python train.py --n_layer=9 --d_model=448 --n_experts=20 --experts_per_token=2 --d_expert=96 --d_shared_expert=320 --activation="swiglu" --moe_layers=[1, 2, 3, 4, 5, 6, 7, 8] --router_score="sigmoid" --normalize_top_k=true --routed_scale=1.0 --balance_loss=0.000169 --balance_bias=true --init_std_router=0.00725 --lr_router=0.000481 --n_head=7 --n_kv_head=1 --head_dim=64 --vocab_size=4676 --norm="layernorm" --norm_place="pre" --norm_eps=1e-06 --positions="rope" --rope_base=10000.0 --rope_fraction=1.0 --qk_norm=true --attn_scale=0.125 --tie_embeddings=false --parallel_block=false --init="normal" --init_std_qkv=0.0182 --init_std_o=0.0 --init_std_up=0.0182 --init_std_down=0.0 --optimizer="soap_variant" --lr=0.00188 --beta1=0.95 --beta2=0.99 --weight_decay=0.067 --lr_head=0.00297 --grad_clip=1.0 --warmup_steps=94 --schedule="wsd" --decay_fraction=0.625 --decay_shape="linear" --final_lr_fraction=0.1 --batch_tokens=[16384, 32768] --seq_len=1024 --doc_mask=false --train_tokens=285600000 --steps=12586 --dataset="wikipedia_en"
Below are experts of layer 2 (counted from 0) of a mixture-of-experts language model. Rows are named router (the router's row for the expert), down (a neuron's output weights, with its number) and show model dimensions 336-447. Each number is 128 + 32 x the weight over its row's rms, rounded and kept within 0 to 255. Numbers have three digits each.
After each expert's rows: "raises" lists some tokens whose logits its average output raises strongly, later layers aside; "comes before" lists some tokens at least twice as common just after its tokens as in all text. This comes from a sample of Wikipedia text that the model never trained on. Tokens count by the router's weight.

# expert 7
router:077102108174150154216104151139138170121106159164174148125090124185103133154129150173114143097164146155172114144141078166094141183130173125149139118086072084135036142099129078147135174119115129064126111118125117117129080070129138160089088177134081161178122169160200103085140148132150106193099153109140167131118148146112125132142116133147
down0:149107126143188075137104119109179081150088133088161128117141061104049103151105153122079133101162078139101146105134100136126143155086121109151109197139138153185067145181152164138106152160122149033187120123118158145120111085121130098104165043181160156183182055148133166051149111086104094091120076114123086143087106125107106102128129146177
down1:100147158175170144150140094138097173116074144162188148156147098130132140103143169153133147127130115183108122116141150096147117102129091145128198140087119153150216189150078091105089108081176126139116097210164181066089193141113105120110165136059109129112141079133111134113083119183119089092152093118080128111098132104114126077097157160108
down2:163138087142121106117100130085198125122125113123166114128131145105114115102182118124136186172124200098099126119173093135096120124169104075157168147153114113112114122074139123159120107102139131106140212144151121068132171131112175081116152129140089168111174187144122114134100126142114158119154128153096094106090162137153156090119068196155
down3:141062187151046159121132110143170138163122104150104141123147100129108181174153111167216167145111197108119119125086189128050134170090067120108115098136132122151067136174085154173205100123122169070103107135168135143114098107185031148174096094096118160099115196090133140154065145167183168146154132158168072090065142070156144062139138148140
down4:135110104146059119168133167144120157134170151132101171123150129116121123148119184136118137128139106132149165118063125160178163116078099156148157152140148131240194140133192084170132088160083152147142126161147120123164143137090132112112074134084079097079128109116094091118095149123134092087138105069102140110155149036104106119134081138137
down5:157178115136124096143101181084134155106093082105050137153085094107116131123166167098129120111114086135066116098125121147142051169082153117096191078142101190171154032133148124124115082151176203109103110183156127199105131058135188138120149126140118144162172089095154197116113134145174166091086111092129106132148103144102147157132121136158
down6:083130055136078088180156098139155136133121119125124126171120126087095102138126114096113196185165121141112136115177105105127117136149144132124077122146128106145172095175055093146092153114098224113106156173066122187096157092076145140151126211118137137147095173144132148163177072104138182102080063163212084134132114160135096105063164140114
down7:155104087121141209111174153090166111109166172142108080127101132149064158112161102153177069101120115156164142061118105104132131081081120161111122135183162100150158088104169159130159148168150159144118120105109155138125074186115156137173111095093135137108178219082092129110135098127105093119180135145176141142150124155093133099131070123162
down8:151117163086083119116101149167118117137100134175134145149126168138190187114095105215170084119188100109120114137119135115140071161114104161159085144085098132151098138095119116124100147139150153109164174109108110147159159098134107080150118146121145073136165175177168134155097140129117157074118114175162117208128206086136121137146125067123
down9:139184063177061117109109092148128119148081117116118124151091132173108049108164150096138144104080089101148128118136168067085211133143180133153162114133126135086136110112108157130146116143166186115121145145122105133158118161101140108133093143109111105127110118029094150141101128115114152152119166146171160103120137160184141172097173101103
down10:136141220094192136176127113122180114133137096128158163137144127093124129162083114145151139156131064138089110098099198134102128147094106141088202158131136120121138114117160175115128173096136144131067057105089071149137083150142131122137132222138178122160142160077156149106136115115214179081139135109129082098129068170159152128126133090223
down11:144149102119116117105142088037128136102134084173097125160178194168117140141155122051127110119172091164141143148122130116127148171079130129178156132166137181129156110126135109066146138133138099131101093091148109122166095128145125101097149121090149100130101130131120128109170108131185174175058164179118136142097120128114169165160104138125
down12:148127135144130087167139092086150150069061154119090160115113144108142146123142208175177134154167213172123125144079134121160142093166084095133090080119161161188088059101123111123125158163173141088181165119113156155145132117147130133108149103153176101161143134110104134085152125089079180129141161081095067173106139155192134127147109109113
down13:165098154168069114149173148099134118085141121184194084098118110125100137104143127094061123105099198100091130111135152111043126139102173216074106171098096152169124192141104138111110165114128163091101179153082086088115155123157126156078109171183075164154106120112134143083124172108128107146083152062142185113117147088149154107082097105154
down14:086115105134124085170146157109121055145103168113085090108124153187129081177160132178164114088114057122072097200136111115159110145162153140155073130124113083151159086125155076127175129184120058097113116115174100175133146087157142180169134105174119123110102087126060119100164137114130082120134078110113149119101157111158169130144081148106
raises: "–", ".", ",", ":", " by", " —"
comes before: ",", ")", "–", " the", " to", ")."

# expert 14
router:087121094159080107148059158148122136134086130180093066129098103170109131177156149159115140098114185169110087163213073194092133161158110110167101137166114138106135129135171143108128137129086113091147116146124121077147159135163132174119110207162107085137119179140187169094128096173112089156095139150173160128166121084111135141139138098103
down0:111118102133127172080128095111081111108164129096116100162155179154144107133072138141136129137140123157102096092148121098096145112220161145152119139048113144110112163157115142118149105142157127136066132200157139125123159178177127121131113124206170141105118126121111104088084129107151057116110105056123141152147116068170148058132146189123
down1:094145174146141097106081154166160115169162103148090157142107136093087124185149135110075152142096157119113101134086206154099121132141158121103072108159101207124127132135103123115146108147058144134107097142156126149157088108158113145090109090178113112137168164111174188144124140127126027100116188120186159108101117164106127130187168120147
down2:110154127136117094131095110124178133150122172114152141117134179151167078149139161109080127133089152095117169085122158131169131132139124128164076126111068071111205144121138113173085111174116143134074129164117104128137087153123096173114109170142154135095218111176139151135171158107102169164098137128143134143126150202186088168131129084186
down3:097111160174202104186153098154158147139097136113200150145150125078160080088193117098215131103130126115080122209139110146153149033143139124139108117174108122173219107051076122129114170079172104124143105187081142067093076132137132104111149122147132087182161180159152081121138095132141101104127161143139139091200142164113128148106153145149
down4:155079115155120071129123063121130118112177118135072089163128126169158093106129153114134133095106097140152139109186192097163145169093120123086120152116113137114135141123049085082131171140124164141134098176153138118138129158175098215085140120136146243090079124108132130165130171050152074141194123148146138128113135224107194129135145124167
down5:119117138141114166079071104124068079119167097088074101155140160065150131094113044123148158120127146148128091171100160166134146176156177099077143094114093177131099128126152188086191076142177146107184170167081089185105130130070159171129159121170124163098127139124103119152203138193111093122117163163078125107125133130181165116141128115140
down6:086145164092128134155141118147173089101082105145100106063086122157123124148138156136087092097127100145110156182184180113089112151172138060097168154101062111119166095104171136085078170125085181145156162103188164136067158129153124142115093113100160112133089108073091097125165131130076088116131085132186151113097144120080100124115118134141
down7:067149120088155171116126132150134175092113151115121125124159086102167138132167128169054105094125125086136166149121164126107147117073108148114112141103094113120123107172124165101119101118096129105154166179124099163064149155054149193056144123169174137068102160164126110136103080153114139128174138163194189130153144132169153101105117158123
down8:126112132131131128117101169246114045199061163127140135127124112142201188132178079140136093140149146105107134108122184136128144135098127137142127155122128128133101123125147120204085103156089071162143153147118210148144129154128082192116072152113096085092102144119108132117110146137128049158087120123114183141160201109113142169137134029114
down9:169116163112161173092135120158124092114142153121148151095160149116178136148150155148154107094104121066137137160166096095131167153142100175132122128142121087100132059133140110137124123033154158142157155190096114149145117073094135115063113116090180133142118069210157106153134177099158106112125209114141097131185108156096143178096079123093
down10:188175121116098098105103174114154092159124148094116109125135186123081150095115150097158130116108113102153141172126115154082158108110150092129121164173135161061158090093091134129112090130112173152048115142110095148129123153112192096120158119093167081086206179130095114118109099103210077130110095084150209096107117151115134080136121056092
down11:079203075155064079062139141160132080128132166150149070118142101148125126094096114100135178109078144112109106091126108163146120146175114107081177113096115158178175084115136192114110104122133123099133123144159140077126186157136171156181137220187160138072120086100157107144103154167132105122094087173175141131062142120102153115161171173110
down12:151118170123142126142153105093114077164095087152150108113091144132133096120114166159073141041114114149094183125122149084101100156128186152136145122053066083159135161137113158164158123080127125092165064132114137152106134181153137196105174106134119126173113104125095141160164088056121125158087101062140174099156150072084138158132104110130
down13:165077175065108119070130136117157148163068113092118108098145132124127070144128109155064145081123088144158165157092089120093103142146093159125117135093097169082090089162131085180120158098121108150132099171105133096124061135168152157174119157116142138160162114156155067113097145102198061171100150138141126111182104144147147129107087153148
down14:140157227153163174124143120176101093124138113104106127171131109171143160157151140112166132149124119039137117189116143142102155202122131060118134051074126125098171134118124180107119122106189117136080135141144123175149113154154148100118117078104138083207125150133071074128079111127107134154079110141113175136142123123156076149111151152136
raises: "th", " years", "–", "%", "5", "rd"
comes before: " |", ".", "–", ",", "%", ";"

# expert 12
router:051074108174154121198072124154168126146131101129094084213146139150104144167153147155085105143138093181125151154165135161139101145148111136132133116191129088109133149126150131115161149069117121081199121152135043119105144079124207097164120127149118175164148152148193143132126100120109107141136176185155126127183093121066156141168127109085
down0:054134159107105073077109109125137121104139143193148137175124149161156139149141122138120149127125152131186093158141154135147167136102155142143060074190123157122151115133156143168116137176097132115144156165139094132146095081167103126060135091176159097111108097135153071075105127113154154148126131159138108134082194158136140151163146119119
down1:172160110120143121090160181132043115159112141097179123133075158123118089107164189104092106182213136120121114183124112161142072091134109174113114125154155113121129138096161135140136145222173149050145163096108117117136106097141165153117138143143162114114108092073154073129207079088129097149136079130164128145119146089135112129157169209146
down2:181147139164160133128104120156013154079089202180102058105118106148095091169174096103143181169154139138138157137102098108173144108151172104143101153095069112140138135164108157137119121124082116096167123083081146054096140140118151084092088040182101174173120129157125116154142148128151155125147122182154066183162139111145087176102140156154
down3:060147142118153156160139143143153107113097093124033151117129128119109123134102116125102180092190105158108124158105119145140110132149139137131160084155137093119042185146112102112148074148128149101141089148134110164141136154124188117150167128106151161129133200089146160138135140144121178157155089108140078067101137141138123106155129132133
down4:141102156142113119133083176149117097108100139141163161168114113094186107158145107123153169162114130108119083133103144105047143157127095095102166113116140074058162122157125117091095129137132135169156160141165144101148073133193133106157175126111131138125074080091136172144123112181169104135081098159130102104156086159194081149181146128183
down5:057115129084123125070133121129110119126163139141073124173166154157148094095116099145114136158205153128179073127061093150136138161151105164134089110144135104133177097117111157112121137155136047103133073115141138102141138114178155151114057106174079039080108187117115111120178176177125103106143114077079134124168127104070151142153139120137
down6:118071129032124131172148127126106127154146144112085101167133162135189120149130084101095138110164147064132102150065115142154155105117137115102064079079115151143116139078114142190110105124114129118126133157147141149123165107133105123125142083106150092128094137162127078074095139150058119153117082129134111129163098163149099135152129106106
down7:143118127116083130099178147163094115134133112087174120118123146097132133084095140133076111131124109125146134156067122055163156177124141100149120139178111183182159142124109183128168115138054065162175158140164161177076103138139086139136098117162151127155189127119134118137123112126121189073144084108132107161079127084130148131182180163118
down8:154129144181136134172157116199120139121121145173103105065111086156097151125125143085073150145160088127167122099148167115127140109155172121112128107133098143128118122105118072109078145129156174096068105100123088125150124069136186136141146121106144072114090160109147101115123156113070145086130180107148150152136146165190137165096110136082
down9:101052147152094119119160165066126133128123166094121149119113201159109160057177096151147180079072110133140129140153149120130067160105159127104150110105111105139151164117170125148099105137112102147098067120110118096171124126151125159085149153197119103137189116131130119137078113182103128191163136149082054100123086141128141092156154103117
down10:160104136173042083094147143100182158108154121081201151091161189180067144045149116121067150156134085120062086130118130117082171190140117153099117102134088102115120125145164198058061114124116127088071049134119134153156166112142108193106178224085142142120107184133119139123080142151129082127132212114118101162151129098081092090164139159114
down11:102150127158120113111088142173088164170143163049157087124107192157187123104136119107073062121144113121141147144125133092113132135068054103175106172171088134111129159137109134117144106141097072152131095149119115114138176140133175169131111076086146094157128112117124063104133120155166080131051131084171167121076075119076144116077165065159
down12:150146141097180135167124155136066125161129127091164108105185096134156180098192116153085153162036154136133128160116165082149124163129157076084084114129106105104159190183085101138156076154132157147129169151180193149091101152093146129123108179114075157091169156149105151099124085095107100152085134136148127106151141141122103086135107099116
down13:159132140133139132153132153091221184081153062167126169138142075143159114112084158130164139069151153117161132141106127189165159156100085136123133113106193152119062157084156133128127128167074160101103105125124176113111112152132170097059107159122109091144122157158074125138095132179159121171133147098134095142101130116177071108079060098164
down14:103128180137146118139129121142164064173093201157132115053113161099080117140107124119166164088165161116144124075119164113124150126121132137182155120103144142148156133199134110144113202156175132116097125106113088131183096145123115082141148095124106153093148159174130103147143180137145151097140176059070180133132155140128123142130181093137
raises: "ry", " in", "work", "ley", " and", "view"
comes before: ",", " of", " and", " in", ":", " to"

# expert 19
router:090089151148156099176122109116143147153052146150134118124073075169093103129116129106063097132163163141125093172132077146127153143118169109113112155134132057088105153092124107166114143102075108061141077112074141094165154088130183201125091108126128105151169177135132117141151143145096118155109135177187129158187130122144107097182115102155
down0:144152087131145123154158150084142140144141157121123061177141092104097095104125132180146103126114097184115164172150108082166110073136181134104143145152118120112141117088148141113095178131178147122135108117133151152156145121147133206130121152112103080081160097152098118130154134147128127068119140174103152069068126089166134160083089148114
down1:117119097069080110101078092193102134084224130171104159140177120136155164137147125145153131067100088155108125123116160137110143137135106130133138150122097125152139163098144117172130089142157123102089129074123137146163165168124117126169092109107128138168089144142081144090150153052157167130140167094141090100183126115124159168123144046091
down2:096127210081163103103074136117171120136156087143106147083072164127069120116179161180073181111079197106114111106160091183143085124137131085097166149114126174148084162123076183120086134134173140126130118137148132169129129116107103182145102160085089112113092130125108060108102167145082101103139091125089131150112116157142165127148186164144
down3:122099100090096186171161139123079125088130125133136131122140173155117124149153158148146097140162098099140115127105148157170079089104118146123142154123101086195112149133126083126192091126112151131075112121113139140095064129068116112106159056126133175175076118138184096085139138174075178143174075170048157147137130125140145133162127126128
down4:089145121093126151164101098115146091117096125114188151096125144159099178163121132189091123080115120108192087132127152127114073072123095118142103121121151191175125092116082168136084198135130142105062122116116164145159124110156158103093112149136116170054081135160138095088143095153125075110116074111125171141139141124154067065119099099139
down5:118130119166107121173085181075104123169196159129133143089089100143112101170143124134134176164196096118142062052144085114127130134155103126175107153136153167131162217148125157115130162110115163107114130108149138115090171148146151113141106129096116152144083041129113115118116146136138131143159149080120101167147100161138171197121123106153
down6:084127160155133168198133136112093154080107076129129160081069089143133106153211113104116148129145106182149117094133143145162164085170187123126082191188119076139130129125115141122102138078133163149125168145141106135134096128171114119115116165098125107132092048120137122159109111166115082104094126167104133158136156138193153054118122184095
down7:090151139109137133139107188152186043159150137153109139179097106089074095101102119128159103111140092111141120127134192146104111169162158138154117102129191170141125111186102096135165126129117130181112078136135079124123134177075143096088119129099142144141089198138157116126148104162095201178117174108092105138161083153103166138077121110134
down8:117195079131147130147101150168154094124142132099157140165122076145138156112104153107099116096162121129152172167104124123133134129090074189096104128127145131116063210079142105125185109108109113073147162101142111141145076109112149052094105102084156148103131135071154098100150106129144132088153128161111105157029078120138160140069120134139
down9:168138151114090088127091115162166160112113168107113087159155110137095133103086144125126131155101102131141102110143137182083115167111136132099150109162117080099160137145105081065126099114118131162143151165101142189155130176082175141145193146157131090120111186155158175130152103169117131112135095130125158139134161143103186129136109152159
down10:191118160103134129122117135133131121062145118149102106199121140096125089182094132092096085141204148153149159125146149162130155157112077093102118135143148135176094137118108151151124105144143114134140107128129179123163186129124079113164164100142143255098132117132097162180148088072151139113078095090102205110152129158113171115139116112117
down11:114121123198084138124064115129161114067117145176131116063080123118180109172145085083119141135123083100122097174100078108116118100158166137136102077117114126145081095160130110130071145132138134133111150133112096141135104151109136065131098158181142152071087079131090090111132122169120137131163115171117088108157128081154129162083097118075
down12:146099147116109150090138140122086073119098118127066159079140146187126168115085162096165143131120100148148116129164104140132122141104163138160100119181095189230227131133153165123123192095120135095142143101105174095101120071137131167175102110163162101147154105182071096106117185135139127125073146162121151111127158066123115140161135114083
down13:132138128137134128105050134162145140149126101128163144193124158124145126113064096102119130106126163119118143144115145072095118187085140148082104083109162166092136124117093175101111156143160098147156090095203123151140083068172127124142201090156164137157141198141117159128149088107102176165126092156172135177122077074115118176110145145116
down14:145151060150095139111196157139165132086087113104159135122178112123129149124134110119128124155160112138143157066103139210113101132129179135119124077123097120129205098124170137134034141062105105132129138164129113050085144072143117191156172109186136138149166174163142137142191154149162166086114099166132145215195154121162093137161089128158
raises: " of", ",", " to", " (", " and", " on"
comes before: " of", " in", ",", ".", " to", "s"

# expert 2
router:098108144213144103212063151147128179132161159202169135101110086089063110131158092125106143110157146111134118205118092111099090158120148135156019142172113133058086105135151088164124167132126109115152137104139090074128171082147129176157075185117135155197120108149176134134124085119142105144125128155093116095132084165128143128197129123125
down0:147160066147179094094139169125109105155117161171142122114138170160124133126132198074130115159199147192149142145110126126137109108190117139187116101084162107142166106095168082144125168102153140134146116155091123141082139168116084105154160102142097090136083116204214181147143118124134104125193147162181145136131098124122149116106131131089
down1:166125093188148096193048138116119129074187146174085144165197130120153111162130153148133191140126128121112119136173081132097143120081090087116130076154141143140128107130180156181082102123100113162096178153102118132138095109096109192130114189137122075124146064157093137241128128132169085146131093111153150107124127070105125170142124125115
down2:133146171140130101146128094087130134190163126095083148189158157086112156137129129146085121103169095072074126132129136092190106166120162148092166090143106145179139164156114123135139168149062131152114097129142083186122125168168137083179134147144136141140066119130088149092156108093141163098164111103160100121166073182075137125115128084103
down3:105164111110151163096139094096093158124151087166123128145146235075084167118185119198136052190173159093166113104138168089171115123151178129206080122130149094161135076133168071097131149090099074166118105094135081090152121126149108128179140133080152107138135122172138152120088103142087145141142141160113135151094114190158192119086169122101
down4:176130135105079196085126079155113120115139129159182106127155164148150152150088110124128113094109117139106173138164086158151120124160169079140156104117088081142065135111057122071110113159107190183105134185168066140118153094082207164122126155206118175132093118169156168111087135165132171126154127092194087118141078159149069113136169160116
down5:051148076159119175062090126121133138138140152113111157139156137188138168136135154174099088160079147151157156184169143138096180105217046136049151105078120096160089158085122171090155097134127097110159117140185152129111097126128130155092142140131141154109171129159117142139148115100187179102169149186180132110094164133109106178158135143102
down6:151185149137110062089121104140139110134147105070086134155087128141092176134127117129133118117124125102123151069132167173086139076127129104119123108142131127151080199126103153141126141113155129140067153124124133157090162118094150195154082110078137098131171137172107155131104118125151121121136167130100144143114071079148140138086087142137
down7:097126142078078106108170191172146153097139136081099128139106110174131181155154145109093121066151132099135159120148140171140126114112163173080127107070100108122087123122166127124140128148153120069079117158133154164099148122163127085087139110142141141100144132132150116087107133117150121123113083118115067137126171143089103156146116074146
down8:093157146169108125104133168153123108113172061108113081136064103108139106102153104101100088118178143146136140114190120158067139110139128121108089158112081171162170108018133127217069124121130198106134117169138113188167094147125064127104087185088134103108000133174146162132163134076080160158116077155086084091108114141206112138114150107099
down9:136056165137122163083128133138152115085138079078096090120081129149127099126167060155155155148169136109140124131115059151123106177100143148160138122167152167176116101143177190154049121146145083075117115136133147109160164185131154183112181153149083123159141096108160123123165148107129128110160138077115126100110144155095084095148141103075
down10:079088109162163115130110154158124080137157125175179106170066118231121119135156109077145083124190114125136171116168129106047110137067128136141101137174148091145125153156131126149151110149152122116120164102093141144098089161147091108112123135098100125116107144166159116115137151125108143096169074121138182188108114104038110152124080101155
down11:086145124160060191112168146151135159180145167147068125153104168172120097180110139123159100160092107111094112117129149123120136129198168151151139162122113106194093125198091172118114151151120076139138117196125132120118131112085173136129133120125131166166069086136191113076072113172122159153129112154081144088081112089149145080138122186092
down12:160095107169128079104152159144116140110096127103081152161166166155108105118151102165136146132119149163096131058130136170104157146124172143136151085139107128069130151067144196111178112151089153145024078150106111116121176180114123127125114108124153077114159148154120140168116094108115114093091127164152168118141136154117146090132112118186
down13:169097117091142189108139138156105150095154132106145184148102163084162140146142129123134128135148134191132097165222135065126192075110137109142139162125198117150151173149170108057108124125123144217162145161107136128153183107100124144079121109130149118127132142110197138165124162107126127133185127146169122122181185168188117195104104138076
down14:165140129150128090060135139129128078209099130144116122120078129105168147164121186095119162122131063082124150119176098102087180188179118113053090211085142136134106116105135123099159137064121051094096097118144085153129115120106140121088169144140055093147140170149081116133115145153157089144105159177135140110135080114099196165122140127157
raises: " its", " a", " originally"
comes before: " the", " a", " and", " an", " which", " his"

# expert 8
router:069096125144169141159111151090070110122171180135166148091117088151081109169126121146074128147172147128112122159150113224128123176083103148137096139190129124146132170117207087095163161097116091103216104145136164129100146128179121109125110121101108084164101183169163092137153102094114079174112166135102139167183157093077152125118110139172
down0:129043123139107151130117073162106078096131178166082071075123240063168147133169105157156130126114151147067148124097117150119143104121186130113136173125208136094160124120106168164089101109145150174124147107165169127109166105112125103153110180143157099118117113154113083112137149199135128133067141120143101096116090149129133108172122160151
down1:127185112149122135210126157101160110163150185121149127128111128144118138140135163130150068121110127111171137159108127130168170157190177098144138084137105154197162125123169054074117086106136154125125098124077185096165122129138093115165139140153109184168163125133097121137146087102116160125114113062170093113110134107082110133151146098146
down2:131109138138117083108095132182167186095106175101126083107117171101118089073074109060071076130163143161142191124149119136155141171087196137120148149172145192130096177094070162121121149141154166150131168097116198125086119153139134061173106145122153091174156133137128080167143117081153129118121132137099135119143072172121132110154092092101
down3:108150110176077084130164120146113161111102152115138136085142138129118177080113118095176103129156110150142075121153113098109137128083136148168079168231169104129114184105076179193145101114149147135067091100082162109111125079144096125067117080147119129161155088066139122108078124212208082107148076132142129148140117064155147103146095167145
down4:160166067123116130166174193116153116100132155161136137136132124091146128159156150112088081114124164122121161117155109132121157079191152196115115139095129146130139122143110161107166124084133106131198126139115130129137138185115134139143160135141126097165119181128097187116105104158104116114142177146106134119146118155128147134135176086154
down5:099098194153114075081162087159121137100137128152200159152178120066090101136158135155138136152124110121146197065155164128158165178130092105141135075072154177076064107106142099124157126173120092079127133110131168121076079086135083090139082145120156121119141102109138089131176136142136139125187110153062113113137081168150100104157138101187
down6:144107047137131166124124087060132141089175151086177176107087177126115181107146139102129095149098116188030085134182087131159159186100182097148094100139135125101106142155143110131138161144099123102178129145139122089095107091070119109177172118135185128088151083104065183108085136181166179117074086121138188125130117114067091154172194146129
down7:104096126120114117174119117160116078150084086106112124098131121112099162174128145172148157133125149098155149165120158116087117087160071135114098142161141158097128135094100140123159076111159068161084088126142080093108158055032131079142143116206069163152117190206121146000146170174103129122092161105122082139180130122142119183150176114090
down8:139094176165173116158121163116132078077132132127119195135146096086155143035129075138167122087127165149082130132121135100107115124175081125169150140148091149150129109179169145115101072136148170111083103177095099146137192076156145153112139040104124178084129102209088148142094113130064106130139090107222091185100149076171121156132059107112
down9:132096136131126092112099114130123110122182166070136150121099090135173131161077109080098134174097141158123197117110203122147114122140118116180075119100110112121126162134136128110118137112141122184182061110128140174129154126129122104149085149145160134071130187110155075132170132138148121138110126141122103123135131129107168118158142175104
down10:066087136131139178153048149090115111148140153073196148075125038161126115101083079168051171101071107093118157127177099176111134150185148104122138118135120134105123117164085145156139112083100109124118149133143087144086132113147137181186158115187089141145127095072148138125127133125126120118151146136111122168121098062181160102076105106079
down11:133149158125128046138126110101131146126144127255111076105202120143080127175112130137137177176156154193121152133133120115143153096121119148111091125129091124120147138136119121118104088144133123185097110099131109117153092108132127141059138120173140089115075110093157141137109192154093114158139091154199095136101151117103117143126114127154
down12:097141163168143074117122146100171108088131121101191165119127126140129108143073155120100155180075179168117122129145156109164127153128061133069143102160131099167164103102094160097165134141107107123102159141156071039141096089109101116186073146111123114104109091195149149099130157076193131141179087156136172116108124201121199184144101192088
down13:121055155112158092148152124125134123087157191101129136099137137172144115139111125114138130111093077175110124140182112069134129113100125142151105117086169098104127106122158127138122073147181139091160134109112046080103151123174113073141176123126107101100145171156111114166194178064162093112120172126161136101199152129164109164161142131166
down14:047078086155065134108146119113109138156157087184154089068108138154134142170138143141108110061147125126070152098174154100185142142114162158135182162134071149132146136116063148114159091199092147120113127140202115184143133122102092108109158122110109109181107110133112139077143162166111118100076083157085132174107091110139130103126152089098
raises: "History", "-", "The"
comes before: "-", "|", "\n", "==", "The", "==="

# expert 13
router:089138168170142072190086110104111135151123131118127088165136160151117161156129157159113087128144160196124086136160145163131140185119133153139107106121110086141083154098111097122158131059083107060123047157116137093081100098090149107122134106148107206120137151145148134102145129096104153160107159120160163152137136099159150181114143079181
down0:116125089121188161083195131169122131182135141149116058178115174108167130140142182134128114119102166164123175087128118139148070197185138085154198121104136147161145141181067138129141112122147119100194169100153146100173172107106132185185166068150033171176137120095123094063150140148073177140182132119101098154105160174159128164078126072105
down1:125097119096085145125133150132120146133137114136122189123086123152148107120107170080161146099138148085151211071128095210158182109048098100170087150173097092091117137143136165123193223129102102108124148127179171165114118138119098112131083132134150161110099077144204120152128118150119121073091109170146157135163116100134096090046087234112
down2:115127187141096131138194168167092163187103097111146147140133094083120125152183129158155122108058147113150118116111152163114170129108106136075160127117114107102124155132142101125103140215167141087129142161137136173138144087104156132153123128148095092136152127041181169163131157094144171098165127115107128136155138149097141139150134096079
down3:098187077161118156154206180143101155084107054176137168113117139121064143146166096159140155153099128119166126083150139144086107131103104148088153217169193099114154146184138135137074170156101189113082157161127119139111121122151111129102108173156065129118143126106157131166126092143118119086092155158129065158186112166177132085165154114156
down4:127113125092141077069080085131093150131147161102157154154093085163098129171158125162156079148106097179147149140113142143137147113119149130023108141169127147149153129105121155104062109181110080127111143074186079147161118159136170158187118220081128131131198148139112080143125125115149164103124113166151158124119090137145119146129054130090
down5:155185119134112098150146134156170184106160109084134088141089104146054110143143142110057198166162148108167093096153075122149058135121140081067137134113172132056055192079127131126062110106151055154154115150150181110145165129149126057109114138101192128165104114120135145070156131093083096122118134087135128161124118168147176137184098093128
down6:077105118185172131136142176101090134108145119155147097113157127193146100124178078111167110073137103121099181125118151074074140077144128127093114108153111141126127129097101177140090135143144177111076037120162140131143063133104126124149140170180084163114155186148166184095161102087134150119153114137047119139117076153124115129091130218139
down7:129123084177166122143156140161124099143177174150146100110095125151072090140128149158122182109167134086092162125128119132131112064126059168148136121103066124174125161166103169106169130073068129109092056139151147113065086144134091112108119076109122161127165148125096131103133162110102166104061162115119115165128174106125208103083113127167
down8:151147164075107094185086071125164149146112135193127106205132122119102155061123110108133133134124162089133101159130135179099149152146125127119106158129122174122122125108156153120117142129109117092127116124126107152112181098159211125112103192167100168120105166121110126175122065135092142171101053140114129138152096139107117150117193103115
down9:060110103116145121174156175092118130139154133121154087120057121171159115155128102124070163130152172081091129135161158094115105111153129127121131080106106092129160166105094143153178153103075184088167157150096146074061153151157133124189161096093185171160116188137110090096124171128128142092120170082092165120199180130135161120144166164154
down10:107161128095085110094091089114163146114086137145138078133117123104114178086141114101155199117183179104141143167164092183128132118090156165182083078122100140173176094145107188121144176145128159147147122139165145131139139171142181167135150170122070132159127134068170139146099126130163108161124133162094124136117109151131090161205154098138
down11:131058187126165120169105114139166114168161143131121107100092144112171158193102118136150130146105151094161129108097151062083105168126122159150157097106130164102079193141146114162156080159095131168126117110139122105146130138172129130112139172140138193105096129120118098133135148157150079107109160146097155103163133133141125109107110117121
down12:177152114162146121080174134093105092153143094121140127152112138098177096156179160120102128169141141127090133100111141159143107145115145127203161153148104178143092144098061153115121120199105135098166121153124139057081187087102139121122161120140160121208126080132091135099075086194198068120144109067075135073113122091153106131152126108167
down13:115145133130128149128096124167143153169110103090141113109166102102107134155138118101184173118129154127080101088202117203163132111078105183102086078142150159082122094147133142145109117128096075095155153186168153133086128134163062150046167115060104170120136118115124066090152223133147133121168165108153161115170125185123134157086100152142
down14:205126118027086074104139091124078109064133125085097150122159121077103102118072079081172154144061157163162104100124195216169102100163185174113144147184108092151074089180111120101189119113126141107141104109133114090065118112152087133120136122169078157114210176112101128114124042126111166125192154170108187113151146075119104183130109126157
raises: " The", " Other", " They", " Some", " When", " This"
comes before: "\n", " ", " 0", " 1", " The", " 2"